config.yaml
num_hidden_layers: 8
hidden_size: 512
n_experts: 48
experts_per_token: 4
d_expert: 224
d_shared_expert: 0
hidden_act: "swiglu"
moe_layers: [2, 3, 4, 5, 6, 7]
router_score: "softmax"
normalize_top_k: false
routed_scale: 2.99
balance_loss: 0.00133
balance_bias: true
router_logit_norm: 2.0
n_groups: 8
groups_per_token: 4
init_std_router: 0.0371
lr_router: 0.00119
num_attention_heads: 8
num_key_value_heads: 4
head_dim: 64
vocab_size: 21985
norm: "layernorm"
norm_place: "pre"
norm_eps: 1e-06
positions: "rope"
rope_theta: 10000.0
rope_fraction: 1.0
qk_norm: false
attn_scale: 0.125
tie_word_embeddings: false
parallel_block: false
init: "normal"
init_std_qkv: 0.0148
init_std_o: 0.0037
init_std_up: 0.0148
init_std_down: 0.0037
optimizer: "muon_variant"
learning_rate: 0.0121
lr_mult_o: 4.0
lr_mult_up: 1.43
lr_mult_down: 0.7
beta1: 0.93
lr_head: 0.00935
max_grad_norm: 1.0
warmup_steps: 200
schedule: "wsd"
decay_fraction: 0.732
decay_shape: "linear"
final_lr_fraction: 0.1
batch_tokens: 262144
max_seq_len: 512
doc_mask: true
train_tokens: 1957000000
max_steps: 7466
dataset: "wikipedia_en"
Below are experts of layer 3 (counted from 0) of a mixture-of-experts language model. Rows are named gate (a neuron's input weights, with its number), up (a neuron's input weights, with its number), down (a neuron's output weights, with its number) and show model dimensions 384-511. Each number is 128 + 32 x the weight over its row's rms, rounded and kept within 0 to 255. Numbers have three digits each.
Before each expert's rows: a language model's description of what the expert responds to; "raises" lists some tokens whose logits its average output raises strongly, later layers aside. This comes from a sample of Wikipedia text that the model never trained on.

# expert 12
Description: Early word pieces inside proper names, mostly surnames, after a capital or prefix, such as De-ed-ra, La-ff-ey, Mc, Pal, Luc.
raises: ",", ".", " and", " of", " |", "ing"
gate0:104117111088093117109116171116079114095127109135129142133190103088120066100133070103112126137131122163157065069153102125120122114120150123144111066194142165088138099160087170088120087136094158117125087140135077171116119086110106132162099147137134143119154160129096117100162135058124145213145133116157063084151112102178125162119147126162089092171132162141141130179169105111112112126122
up0:158140074214058116164139181096086132170083059082136114159148144129118093174107142181180120116180141090115203136093189147137163119107130111130119163028110126118175066068124113100122154135134106117068134101054144117159075163144152105110120100098096162179141118145122158150123185093199124066134120089086164133171140117098141178106103076179184110136122139095125139113098133135108129098113
down0:124140143125161053144104167090131171120184105155166177126142110121135117081134127109151144115111117162143164070077082133151149162100255131164086076146195127082144156100165137157151066094196107159138165104123160150124119100165089079141175097152112130211143141147165102141131087104133180142084103107097066209130139168144181142117090136173089132111136158131173139103138165149163142172119
gate1:082181135081070090097172118124136132123137082092156173181085077195174155128148077101057156150132102130111140144046082147174143160133148078151135121147123118154109151082151092073093159103151133155073141204066097111093152086098127097147120147210155145128090154155085106092069140156125114137161133136118131189101098104167113117113108146096132112140096103098107164114183104121192101132153
up1:166165106131087106135128156126168109102134131092108161109079132127125199154200099153083086109149181139118078083106106170100150127093116159127068106101163145103123146165059100165132183092125201126144139103090153152028105159120064129141104059141183147083086114080095119052115163135119132092076094173124078098126086184093156153126139135139159111128078135155187078120135152107104135132108
down1:099201127118108146165174105144096121084177215144137132119057108122166072130167122126146135156121159131134073087171121112052117176132129203108125150108066098101096116110172153161070134107111090115134123166107090105108130138094130106144200101122142147142092081145107104136158172157137144146127109123119066109098129152082106134167113127132127137091163132098115112111100133114160091161144
gate2:090152177118138117141076121158046112115136163089168116122096191141153219116057146168126142204122125120154115084164156124152176136080185142084163144175197117141165157190102178198121114142160094106119097055109122127079170172108124154037115136119115132088158097174064063074099150148108135089109156147169129174118091090146116118095142145144170211132130163094131145203155112150105103140162
up2:154153142158138083126179155141102126131137128168088155172176055108111082109162129099115119059178160116141092171129155116139159150138071092145104132110115150155176178112140066133110129138115140140135059128134146139146115100194192137142183137132133078125120132090164119088140163127151126131170090094062098127162123095130097086112090109131159089101108103051121129146136073151084175131093
down2:112096126122111068129228103121182114116114142153157097152128120090141135160184130163152161114114110147115127121135098184101156150144087157162136083148138141156172157131108080175075130145124149165148128188152172122140132179115132156107116161162146151143121162109136172105141117143198092129118057059123126128058149149141145173147111104191110160117134141202152061137106104142140087072121
gate3:141083083154139158133112230126139132170094106179145117107093090069188138111127120134144115109112145150126115148184139084109120107148143177155114176160134083136129132062127099169147095150153115121111128204130141139202117148104159080146118138056171141097167099088102134134202102053108143171200150127086167130109146120126123144165151050127138140103140130105177099135145116139114125112122
up3:121147114127100108145123141167145141115128068136122048123111122141126176095122172122062081134124155104146191137128096162031140136149144159099074168114159079090095114116156111095172155141100088163130172113115095130099095123183149108095143119127063152125149067096099153094081124094150112133054118160133100150108132107076121145147142089134164123156143137117124119083161123167136109152151
down3:082142076173167163141079162087108159136122153079144110101096127112107092110154106160103145136081078107115105132158163156188073144147136100099123093135097174128121157120131161186123177127126125210097171117136160084136129119126083141111174156100134107120131159099123152101154096098141145106082131110106129106149127150134073178186157100179141167141135124137114107047108105133122167128073
gate4:079181172101110148142099147145194114141153066124108128101161132156178051117124195136155090099087097156149138087147176168100124148167113134117066090104134102112115180150162172119097137156142172175108149099081123110129147079155135145148132129146159098156135125118125164183156151122164158150145046150061127063131181106099177159179102138127168135138133161166139154098148136096126168083110
up4:118164095128144106149159107150109161123091125043107144112066094087099105044138144118045176127136156154150184078053099147072146103112107156175122178130132067129109132154121067161130158092111169094145127181185126186154156121119117160115089118036082152160182144142121167064139136107094055165092164071123143159183147170136093128153141070142125041103109174165074132133103149129150126160148
down4:101155125132075211130156139139087168154136141218145109088117116159152129078123176159055134133172169132143106157109113087104111128127076102120149139138117168138150060064109153154115111148152157114156118136112067116072113156139125145123134076103143131140218195095115167124130147139108152120155095166086103112205126124117091197106133143129046159113102127093124190178096116030125142103107
gate5:147178124132085114152160131162109136150156090062074105102078117207137143154119185174167182137129099120117092063159125105151090143139084150127145078075143114147076101078109022065092109114154100145099098114125142100095138105095163224149149115130048107133117149200082126137109165089145098166105123039143146108134117116119110121167136107182128101152129166090135113169084122114166168119162
up5:144087098108073174130144070193156102114151150120163155098144099093095147102076122133106108197051169143139166099105126132079160123110145120150132106134118135074089122108088158171176155106091134200097144138171130160117161148069084155165201161124136140132118097102127087143143175137122191123129138151147158081108148117085176161087173119081188107120092163100132168108109076131109130094121
down5:122152157158097119120169130118161199129153170106112098096155090120122106121168164114128113149130189136130105156120090118138138172168097100147143127059142118160138156088132173139120089117072151115108168136093180157179105112022085138089075102155180147144118082096116067123111114123167106113083180132086186132214159051152191125119182141112098147118141133065068107150151089122116123156117
gate6:109141172136149189136177110116138178180163152100151150146124161070150147200186145097093183199091148140159145085141177131106077149131159083145178129113107133125140104085137122132132142145124169151106152149170082142129138093166082072141123063105157114133108081125100103116139067158115128200135152131137090167082119092104214167176063117146160115076064133113142111107131090159136133073135
up6:129119136123134092139133128123193179146101176118097141042153116166118183112051159179113086099188130114120087151133113108150127185144111163127121082112141113147109101116118149138184125086126084140107130092108145153094151126166128159110115200132099134131132143110173096193108119089196151063131146122122137115087093145156115086093131161146128109188121167108148155126141164140163141087109
down6:083142161136125142091114163030137105053141169113107114101154090162142134081124092092101094096124118093209146117097154132122137182171147158143127154074120148059122193102173153134144057076165185171076105154106135161111110131174165089144143135066206142139134145092138164095120136164187103125158130193169169125146173166147135127189118162081130112122187064152150091144126155150098119099101
gate7:156120142149114098142142087145185067116157143129149117138106136100103069085094174145119083124108119154100063118129160130120117141156205132079174094114130151160112145148152133096158080118174149104174160126086149100095160103114123137145094112061152082091117096160167148222104175152144124122094095143126070097126170126132156161150084081153170155161104115118138090130121064079148149082114
up7:135087143163175161129120112147178141103131083128097139154121190092132149099106177096069105108164086102133072150068125174126195105171155134140092097201102145131128143130117106126145084127111111119185112131109154113156125161108112130117144086130168137169086118141113123134147133080096155053093111161119124070193106114124097103126130155149081118131121136114137149119132112159142173123167
down7:145190117107145167146116120145135182149100163101141074142122105117154194127120101119156147133082171115140089102120118069155118145126158174122136164158085181191168122125105138124152133101111122139149144163108087159186128101120129112166108153136142115106146170113147071121103056113160101112112135067069071090082181165176190102152120082176157169124099150154154112162137119152139123123102
gate8:074146135111113126099090138084132135113145221138093113106091118083180111176123185081147102135153138116119124095071121074134144100129162145163136133153140109148041127088105149154084124147090176099087117131165123129071134113122177107150158159155129134195152119109104145185136189156127160148118057128132127170142062150083123149125134144142128114116171163164129151097108109079147086152085
up8:116140156155138140148096118120137152084072178150139077178134127132123107129071102137111098132134122099170156123166125109126153118096151133135158139129107068134129206170056129152151130152092125145116125120176075146101107153128110133160135163127156115180132127126099196131121152159045148100127064179175021112154152080068109102088134102109150105135128114142119140125168085123137146183115
down8:130122132147131080166084094130080110191089130179112109136119111121068143144137130120159087141167133118169134096157224134111155142117111127111162177141137092057137151131084101123179151136143116095104137196137091149096099124111229113106140170117129101141147151120174159086157163177155104145082167132135165125178167161164109069097144113052166147125106103145180078091137106060159126127148
gate9:106143115125150078074138121157121183140211147111072068114132063116137119142108104119137113109148132127139141125178157157084143146180105089117133102104174161098124124078134112109144096109142113090099098117113079134158150099183156129110099106160113119173079155091132212179132134148140133140144149142165118108157168015091107131071095116081145131115118185140142105093122135148165137083124
up9:117159084144177072044079106175154159129150135174128118109083080163114101171127139090101149101090091172090153128148110138104101112178144110100140125136166149159138152094118060173133086108148082148078121151088066121128147080180095118108118085159180086098109127092155183156119110094097103161107146149199136104171207130098106110082098142078182122084111229118160083073138150088139131086116
down9:081094153093117155106107080176053149139159197071121098121126136114148021140121128137126131121113099073171141154109123133104163181064101100121154122106138104100117110097169066125185120166158219147052153160166155162199193113154090122144125085115157098186161152116123151099124148099141076144089154134130156181112169140106105082145139097093103143103156119134115120135133136161139109164075
gate10:125161091199091130133078143098087186112131153209094157126180132135077143120226182157128112099159125127130104086135131155134139155109163092145130184112112186090212148130114164130126067208168125208143144205143152132151144129130124080140157120111170112148125145121119109187153138097080166152141116122138101096114118128082119151154137186157140132154080150089086080145149102107130140100114
up10:040127152162191191182191128102158102102114116132153074112141108151078108094130147192102161176137209106145087110076086188148146096154135142156117097149136135110163095143089143175134131122067098127133078152110090122146159104087124159137118110132116144047064144083146134093161140123141177203174067138137163130192174133122127174125088108109122114138156138158157127111181139112062123110112
down10:093088132127120139093154125179183139114108114136124145129168122144087085092100122101207124094135097184096150093188114146153088144088150171167152154171150157091109121125148121102135043140152090184108100092113110144084130114078116068133202162159069131068138139155107202161121101095114141111070106074123108090059147145126128114113169103127142138082140145078117136192127106126131089138125

# expert 28
Description: Final pieces of proper names, mostly places and teams, such as Lug-ano, Wolver-hampton, Ana-heim, -ville, -ford, -ley, San Diego Pad-res.
raises: ",", " and", ".", " (", " in", "'s"
gate0:140088114119123108133124088156110146088150125158110128113175160127158100171116170133192110117128196113190164117158121119134107126117095129142120197126135138133097102138099144168126097144170139115152100128136132081177157109178166106084096131107088160171119189122159143125093152120139096076164169171098081125139143198127114119081189101133094098165102084148130111158105095125111140175144
up0:160150120192130089162169134161109166158089225075124134142062118126130123127126114106109129160141093162117109119130142116127173160071115130132159084184165126173172133109118116117123103090097155148176142202164113138111149158149143122158123174102157112118152136070122152146091105102091157162110137061167136080080132097069081128093093131143036116134135144093128126100125158141140157118164
down0:101097143170155127130099161164147100149147143122148138143122123140113162141080127094133136164110155129096148112056165090106127148089175115140127098152124124163146131118089161170147095119111114132111178047155097157128103158096092137163175131065141213109153207127100162112188120177123118202146146170161072103109113161056099152128118157178163159089126184082111171083121162142089111149138
gate1:131142090150129113159155130134055197168205183121132148126110091166172206155135173084104104150122120116152105128139179139121119118117081156146084162178143154095137130159200113085104171098140123091115075132132098121136139123120137098107125157129105047126116125125134078120134045133113132115105141102125117084165140148169150067141126096145140116142081080145093199110099107098119188158187
up1:133158170130119127137166131108052149130178113130142122113155097149163153121125098126126169075097137090144100155099194191172149101099087218136056138206166173167103122117105066096129134106132141091180130155155142092130146121168116156112108112123156104162161092168111082151080123173176078131072121130122152126150172091141117085178150076106097129122144139145095100091184140158091109136111
down1:116130134087104113137088101124139186096139154097139053140116156061104092126140121145150084155102122196095108108120094080108097110125136093111165150084124113114114128161116125145183117159107140115130172076103097125165153146123161250151154135123137133102092189077088085070146147109124155119143126119153139176136082136122101154105164219135145118145135126152147177152134144105151115066174
gate2:120138119134180122079091150101127126115115181101105101159163116143151106146088116137112128156085155085037061134134134117114128111134174110134112075133131125098122143148102114139143093097076119143116141118167112136090104091188131151111131143116135178150168061194149092154170187188114127116149103148126107110145164105103159152170190175129131116102138094095136124081130146138097143140104
up2:130124145082162129147154112136068190083158133116093137115166125118111147187149104060115161113110120113121061125117142091145164106106182115097123110152144052068058193142123145117164121142100160196085137150104132064149164116089141164176034113141157127151104160117135143162121153166153141100183115131156116073136124131113133155141128154136124157117147119097069146124105133091103136143120
down2:054153106112130086124186125051152171109121119133137131061107157124118084122129116160073142110084089126177130117100119078103123135096111128192126099145125132054161117160127166117105142127124126140110149207173115124094120125142123062125137104146127110106155152089115108108112167144165146123104102143104089187153086115096152134134117158165106067095147133099097197133191201128160106156168
gate3:090122146054088140189140144090148169120090166096137176133164238074182097107087096175115156143169119107131176143105149170103157101101134100163161149169138100067138114057121134107198178128134115184148118142145112135085152178080049128146122114140195112098146119108171167148114113115103072117049119125156100103118152167098099200151153185136113130154100120129139123129088152159119193131098
up3:132097084148148194135119133116205145153138175137165115145155141107144108065059174151094149146165139122103165117114095133100135130140100074182122134161149217133145070087147134169125161105139066098163184152127157149095173138163116109143045118173167149132114115147172125137091078100110096164149152138201127108133138104109155099137142170157129185117148181186117108137105131150197178121099
down3:141140140157112088140133133150110084176118179153107062161129098142064103113082135141101145120154082173137127134110075080082120146156118159175130200135146169140127101114108111120122075113101109098116187148109159154156089091097118097141132141162146156103102135164125129146068112095157111136155129126153106154132157163162110124098118106083135123085161108136071128128132103128143146128135
gate4:085070167112142133167112168164104105164084152100144127119096189087164176158133115120182159134096127168126152143148166127146102163090150110130182119113115107110066125173138141054208143130141152125118101120138096086097069136099158134098121161140095118109167163120107139153182134119176185143135133145078188099124107107127125119099040141180076091195115113085108166116118096097132144136096
up4:102123120089134172128150168094132071156158062100107189154121125143152083113156109110183132113148116078120191077118152118135121139103158128105137097187120138150098140103114157118129128156165219152139153111117174103153179091147152112105228073125112149108099176146149095144148182158172176180105081089126137099102163106118163106158152075133173168144091181154112139145118112120155123118128
down4:190132135152121078114119125045194151062089140128109135135096168118097148147077124159108124144144144175093081132188101044116126115080083106146112159107160138138114146128122135121136062132119058080163111210126110138131160140144161141133100123137102148167099107190123158176102129166154095159130105086097131142079148136151109113158141127115086121114147183129084114134153117128086127085142
gate5:081151107161138131144195137147143178143091127141146159169125098089139089095099170098159087121072141136150127133102128181158193119069106077087154128219210134126115157144101169106133086134086151118115119125151089155165175076116130206144154133168099128076115140106115096144151146173132153145168100125123081140072118138159108141100162111117113198127129171221094159084147185116075147146171
up5:172144143116081164165189149142125090148077124135143119146121042086111150132114160121132095059117123126122096130108108141155158138142109118135144128161107136101093140246113165107139139130130115147079147103178185125163064084136111120123173151124177132159098167129087083096154137194106154150186124107108083081103122113156109133163174116145095176154125138206116102122129175155127163153184
down5:099186085125105074128141135163150151153124120120123157082102199131197164096128113143083098122090096150090164136143142085107154108053116119157159179102099131110144076112107128152122103177121024140149209151108089129151140172108069094134138129134087054145183163074138147127133129153107103067140076092164140194164074112105174127183142162123130123162108126135101126146102095171150132143163
gate6:151197153187187098094066212137121120112147123136151116142078113123076156209125101131053142091145115111122119160170093102127143143095030156157099165154145119151124136169179085109109078202128126111151127164089098112062115136126135109133174151123173121129181091101134133102112132136137109123156133161152076151134140133141100153120150112110093090115157157105178056117167167179132112128157
up6:113120162158136091082158159157149143154116159164123159142134121163096143156110113138106112090154133098141160176107116115127132135090076168142050120101155149174144093154170118122146099178162126160076106160083205136170122189169142109172159147138076178166117114135204108170141184062117139104114057077134087099120111117126130159163147108118081102130152128063126144144081131130148170147073
down6:159141122135195068166080030126129080089094119144141211138106073190144149119089160150147090112135129141152160179096124101143112093077141170080150138168090088129148141146100129137183149153189180121137128103119129150143142108154131139088140198152156116123167129175146189059096092164134123121088149189174161145102152103160132073123143128173142094114153160160141102147114085078139151178146
gate7:154090111176164108097170166152112078144094131083097133120175165139090129123135095156088104146130111098071145084182098117176087131085127120124112145183135104128106143105120100086097139173074170178115110081133091152170111133160122138088126142200128110097142100142127177098165153174134143143159064127111171110092176151100155135161133120147113114168065135162099194143116083085197154142134
up7:129096162103143135169119205179161107163168097110137142148106194118058109091134140092129178104120135125162174162144147119127082118154148090175124131113171130097127101136097101156100058108105123129121145117144174103141100142121155187172103108062108092117160150143082129110139157159086127155127157110114168083090168099097153147100143167122144156104133130124150183109205114129106125123120
down7:167126192143145141089148142130150040173113088115087107180060135152141153128100122129166114079129165142135087097169144134137094126114150120149150180105203155148110195082117148102070169142125072130143123102126137140080153187140150147179110177102145124160129119151111170093152116164197150142137048130156100095054140130146106117152052143185169147149087114076154132158114081132177148080115
gate8:138107089105111087151165158118098130148117170137158094176101099116166129115060118137107119142076143167107064064087056063147091056120182165152120176115098115130110108213096097047112098153088128111111118132155060094162161160125176104125043132076095144169111167191089076162113163161109163106094135100071168121136063136116148154148152155145152093145155099100194165057172114210172139143121
up8:102158113111144123214159164154172173159206144160160079179056133124183148121113165078075127107121168131129145114172100175109080180125131117091149141123148119141110101107114190130095138136110109145129127121159148111098125103149157122087060141118085132091145133112160109144138153131148095125150091104132151109169112086111102153197102158181139110170118149075171144131151126140162116125068
down8:127163128132112161111124082166151145182158085125104124156156121129109140163054033058174139135081184096147099172168108049131123153153173161187070088111112128113134195150084108070173155135131121171133110157107179178140122115080161122120148139131134175156102141164099083062057126127145145098155168143162112143154180178162078178127115136104161154165212075167085106116148218149096138113122
gate9:157168142112170148167107106106102070173122168083120079149101177130151151084175127140106120045103142117087091051146140147173103126081147126130130154097139111091086149049128086147147140126155137100126122149087190145102140081146111133120116092094097115187152135112122107189104140179127158153103121143140169109095171137059165137133149111098139100155069199171103167190175111181106130104189
up9:105138145037139086197126135122126163157107171150072150122122135117154116152055105129135121077107110144092117091133088194142082125108132112103175147129135084151084153121145103118146119087135143129143130059093131119146127114122135141113124139164111133097125163120074084169054129084211142065123145122091138137156071069118141122104149212131146144162098163137088163134115149071118105103124
down9:107187212099134112107097123121184201139115106139165095124181157130165130124151135125135102082138109102090146197158116130110163155116129137211098095113143156161154158104164155093059042189086147098109072113155138131147104134128129146120200113083115077145113122131072163148081160107087108115081122130128109140182096086196168114119086106158129187118114146148183150110188156181065156134116
gate10:108144127149117130128163151102103173113115083145140089154180151176175132093192153102108116184092109111110130093159127094135162114104126160149126102110100193101167159146111131114148025154209140157155074172144162128071101182119116136146127130154168143099146119067171117118051147118157114077125075113111134114110101056092114144100167112117111064156126104163149114163110150148181087111150
up10:112161118125138163119087118163141123154126108147109165071099120204130165127141139190111130084163109155098150106136107180093162186131136150103142181103116100148076148103150110115154149115145109106097126104150116126141150116173142143141113131177142164112076105130153115109188127173164108175154156079135153132162080148100125059130142091121160111088105107121106157131081141086129130197092
down10:159134055132108121157158159157139117138092126117109136089154122112112117157101109129101138098102196101134133139062129196140122122115073159159068183130118135142140151140134135129092188089193160201125159124115145134079133135139170103126133165121051130130131125164141124128134116127065131105140141190105062130172077156115113166136148146103090171102122120182126120104181174088167070099097

# expert 10
Description: Word pieces inside non-English names, mostly South Asian, Irish and Welsh, such as Ash-ish, Moh-un, O'Mah-ony, and place names like India.
raises: ",", "'s", ".", " and", "-", " in"
gate0:124123121111109102172147126199121085049142124123108164102161092125149157090165121121188093145182089052118158118110120138179103153148088121128149142133142134156058135166164092137084133148096191091100133109102133109122071143175153135116069129100119133104167125153121151104128189150129106153148153090097120150174135130093161114060114096104173109175097135072099127101032157115147136172109
up0:087168138073088139116141117141147130139076144087129100149079145156150133073149153079160078136177099065150120156066134097137133145185087111114144141118135158125079152175167106114110169129130166163157107138109144099089137117138138113120162075069134166114104105126147146153044140102146105146093123114155124154140079139179132115091096118104122111158128122068156154101094096094140080134132
down0:171184107125136112126127140076130160122171145127166136138105137058149150140114130164124168106030105122128125145140129086111127121142176065104110103163117146097149153145127179121147148222134150116146120065092075184060149136093147126092139155150123115112105092141170129112071175141113151088213129047071119153151106138118186228160078172106127155113128058156115181122129153092116153151167
gate1:153131146149093170137129126115124155152182117172180077153082087114189051155152119096116078172147031127129090103110140183124168116127154144121121153107106154125152107126184170085169094129093130150136130120092130120124205080123050145185164116146112086174135091153122138121078162106171143147168069122173107099071161081130118169150137124154143071152144109146142087175113163125111163076126
up1:167185177153078111140136127097105172171170124186128082094129151139089109157094160128138111131137050142164131121179123157132142085087122131156111144138143099134140140137191137081087158121105123120123127137153065068117203106095091071173086180130133144142123079187157156135141136099104104189167075108153122089080142086131145123136126115099150113108157156107037128144087146112121089117112
down1:135103071104103117103114166133101176129158108138134108148196204093092181101137093165084068114118150117133182160116127161206116072144102175151147114071107132123202134173186116142097154153125125127145138130143125142091159132110081127029112176100120123160155100132102111110125146090140127135152170155144136092163135172093123146107071167118111091083087149126103107189124086119210147115148
gate2:194157150170083058168218125099135132199197112160136173152135127189155067081114127137111114128115095081112130106117066126132113118184071112145158130185139137173108084114140059110095095160131133175140127179135121096111117133106177125072161159168147187135132119097174166121071158133129074134154118052103128097141150171129171099136159116111126105138128145156109132136120137140154107158147
up2:206132088115181114148127139100127134111117118200088186160149127125172098153133117132148122131084106126110115133121145061039106188188070110129116174140134160118103127095186146110092122187194101202120150067124089129145120162087180136109114129143145113095141135149135107135087123145095149182152105139144137131181175113123162111205130142125137155123127082176155132125120177112148057219128
down2:155102143136142174100074166137097182134089146095150091113096095107118086136154119097200101125134115200141139194182155160105126122088147094137149141109143128056139119159144057095123155148146121095129128119104116179102183127135194185153093102170163144121126197128116163121135147090171188081154126167201122141099147086114154217185081067107134040169135177130133139133106121144117120108158
gate3:162205153176053183123168093150083152140107108144060125132056120146077129154110077150115185181108130129109120136087167147102133070175167075111120158151116128129154136081159121119138119146140098092142200128133162177103127107179102140099166141114149124156165120130163136103128128229095127097117124095113105119108133092116126153107162032162079167107170147127146119129131179103108124147093
up3:170175184133131120148095121118135087158119137104120138130153138156155130127110129066093164152131150098075070104147135096110141142146052123116088161078092126165147104139134167122169140113151063117087181116108134085038169128200112157151168151114144137106125147153111162121125132138106105139122143071105114136106137125157149147109104135095104074114124132091129113147071092092124107138155
down3:083123145150168203155149159105177137094118142141081107134109169126141112116139143104161107158073149113114091111115135134064195138138086106215078190055081114121182151043096110097119173102126118164139113180160079106122099138131077082105090141146129112160139089131097180168102097168167126170134093070140107144115178171103135212149168129099160146130230161097093179121088174127149134114146
gate4:147109204076188153052107146121118152096164131136180172160098092148124107091135141147147185127113159095129115096042123156103037165126128116131083162127087181069192089123148180126151088204158094088165099132144166180120168159143104175126096067162110156108082148094190169112172158087158083119133116129103122155137155113110180153131194146145108135108126126157113109133152159106101135077100
up4:180112134094115071094124189162097093077159157174156164159084087140097146097137092115145168132135166099136201147084177136156099164100118128137187186138086139046119097125186136178171063128117102127135160120135117190122162192115191134128157129087080164097104109104124116126169182122182076122157169163089117144150149117160168093082092145121141119149086087135159165116096131100166123079080
down4:136147155193108125154128139116138115156119149049103133089105115140115118105088159053139140101140118084091179147146146087123095088119116110099170204119117120186107121147082124134151117098142148080149131147096145109135104138164115072139162108148122173131195099122102090092121079129146155125097092153157164107142082145118163075116131091088150114152095117132133089150169166121128157098195
gate5:090111122200089151142075142086164103139172080133167102120119170130151095127107169108142111145155141130117109139151123103145164095101133100060112142120104128097183103120098159166165084117105079143086129100061098144120134117148134089137116131137079120086092148067109142103096141097110034155137093117080145109125130203156135133134123117146093103115149141101145160155103056098186079125113
up5:156167141078154149123076103150078125138121138190104139106096119157162076168140064149136132183067093135087119088105154149144055127165164194110162157142136146112163101157116118133086158141120116145146110089112073115128137144166106094104111089162134135140170120125076103134118108137154140157148129139144174141185145141121190139143127131143165113105194139109131113173068157069119180167169
down5:122119095135130089170118163104132117100148099112119107114161130149088134066123106133132166088131099111095170141065134127165116045154128119134100100182084135140148058094163122159108117122158046179161107112151221149112148137180143119141163133167122165109120122125119133110104150162064118114129148139131088145129121102094120147199099166163160173144146161174151149152165173131125074111163
gate6:181118181152137130126180170158043132170122139156085143150100121149134051106177122094107136150133097129148231145137191161168128167193182152104172153131158129108144210095147066056132194113133128099142128091215149167126105145099184123165105144176094104108139115155131110146182141063161110155138167102130150144133141076134159163124144097127118080121085172139120067129169105160168101144105
up6:102126133186151111174092115103127097188126095143159065114157128144078111145065086115140091125106108196140156132093173149100140086107131095145139121190113169122106137117137077125108188138094104133161174112133067176141075099107116164177114180167150109077061134098134108131179142072086149109117123102195148131163114127166065104129081136153061136153112107190151133080103172129102125146143
down6:116142119132118105119161149081097127131181142075125099117179108111133130107122162131157169118159126142084117108086082160062072128133139140145137134147157170095178161111152161138132130115104099174106126171108127109101163143056093149140068055165070106124160160124069175164155125133159135111121167158166108159139203092130140107104117143116118093134145205119161061119176167204121132174161
gate7:086202118137158071192119146138112152076108107072084115112182091077132109159043114155166127119080142128172135171102107175060142160124090167134164191101155088113123121053161125160170100112115116168121143152131167146161132120074164114100143128122160112148129148085121123094087088157150120160103162160118060085146124083213149173215140073118116092114114163127124092110138169133147183130114
up7:131051114136137127155078134114089168177169139128133101164100136132174102098129104138100081143112108111103135136144109164175161078139172106123109078152070124132192155098119177142121080129113144094120188086154117217121167183081126141125178146127158116181127147129174154081091139113164135213104103126132160128136102149110149156128095094191155125165137153126156136109095086055101140129097
down7:076132092140151139099168129041126146103099078132076082166117128126127085184162057138116100080100130167143134115140147114099145162157150194117084114092179153113077122124177103107096193138097097095109126128119121142080085096108101130171086132149162149167103120140094135099126190199110172107157128120149097172166102126189151139193124138132113115031130154033159142175090100150160160124134
gate8:180177116161085099148097110121179109111099048071165153120163058159123138130111136187167162123096125102197154160121099147136093105163132096135157111103119151127068120157105099151087180124182128159115193083126129153156141124099118081134117058140118159123148088159141107146150102028152128140104138118127162152153088161098099143142100079137153141056124139151134177146097094090128121155124
up8:171098052112123158201154201125182117120200093125093084129089169104095142104140095100145149129165162106154123110057154172131092124131114159165067123102106146179161159124133143122124101128118127114112110194107117155136186114140100142176114172168167124086131146158084139110073131113134168135143099160109140166088138097119118129205094120163105109136157145141107121098133172190097097104134
down8:114075043131108138147099157133056161129133101109169112046118067095102151139115103148134191151115095104142153104142156043191141160090085184067117172078103145108136051152169167126075117134105168134119129156162125148079075151143103143115157200173140152093133112142137107120096132139144056127152132158113154166158108172126126122072162122096082160125123156112189107185090139141137113123101
gate9:108136113087142155133152150154162131108104160205177055149102153142164100111099109132131080119122138157119120139110060145101112115136092097076225111156153112111135073124118154103099120125171178111143112133120120157114159092153156159193169124132126083147103132124124163157081184106114094156094124138145123169086126091093148149095108103100091125172125121102170097152089084118092135184110
up9:144135156126144151174135091155178175098080136147135132165126198148151121158092201077076139210141096155140138085125166127148161102117062147123093114101168093141177156129145135118090103138162127053144159134129166189143144156143071148158129159115149125132163141195148195149141101124130127172084153122146115123091128167150123144131141166122154190090141088140123135144151156128077063107118
down9:042167098168097061146166070125162151169130169107137117124074093127212148125204165154154163107143155111146143111124109137145123206079107132094178144130125114038137118068073144122114105120135079184131116161150063127104109080245092166130097087145134165073154090098109135133112157071138131146126159092177159069091101146104071161175144132171119113097111189145134093090122151187118100101062
gate10:088154118135150144170118119133167098141112092157129176155171143151132163160126101142084122129157152101145096140084107081093084140146124065175140107083136099092153115058127108132165166131097128139111107149093148134221122081139170155193126105125148194125119151105154125123159233120125121146169149093166151140136118157077145110173203190101148132138153136139148196105072122189161147114142
up10:108149121085143134089179085089112128153161159111125102157159107111176057134169109162126133176190156187109183072082143117120094179228124164138178108120163089163103095135107150153085137114137133122120151052149108099082143090121176209120097149145176113091173111109150159087135115180137102151138114124062128102122129144139156123084096133152153158043112080099123121133161117110144133132110
down10:137121125182114146125140144142094123098139136138096116094113150143153151110060130122169050099105089093109151129119107101134113124084136129132087173104131115131133122108084135106099146113123151156098092093115084163181107103128156162118152128122065194175172127076106105182148147090136171128086128175056143150169136115130164122091105071128130121118086108130096091093127077137088181162113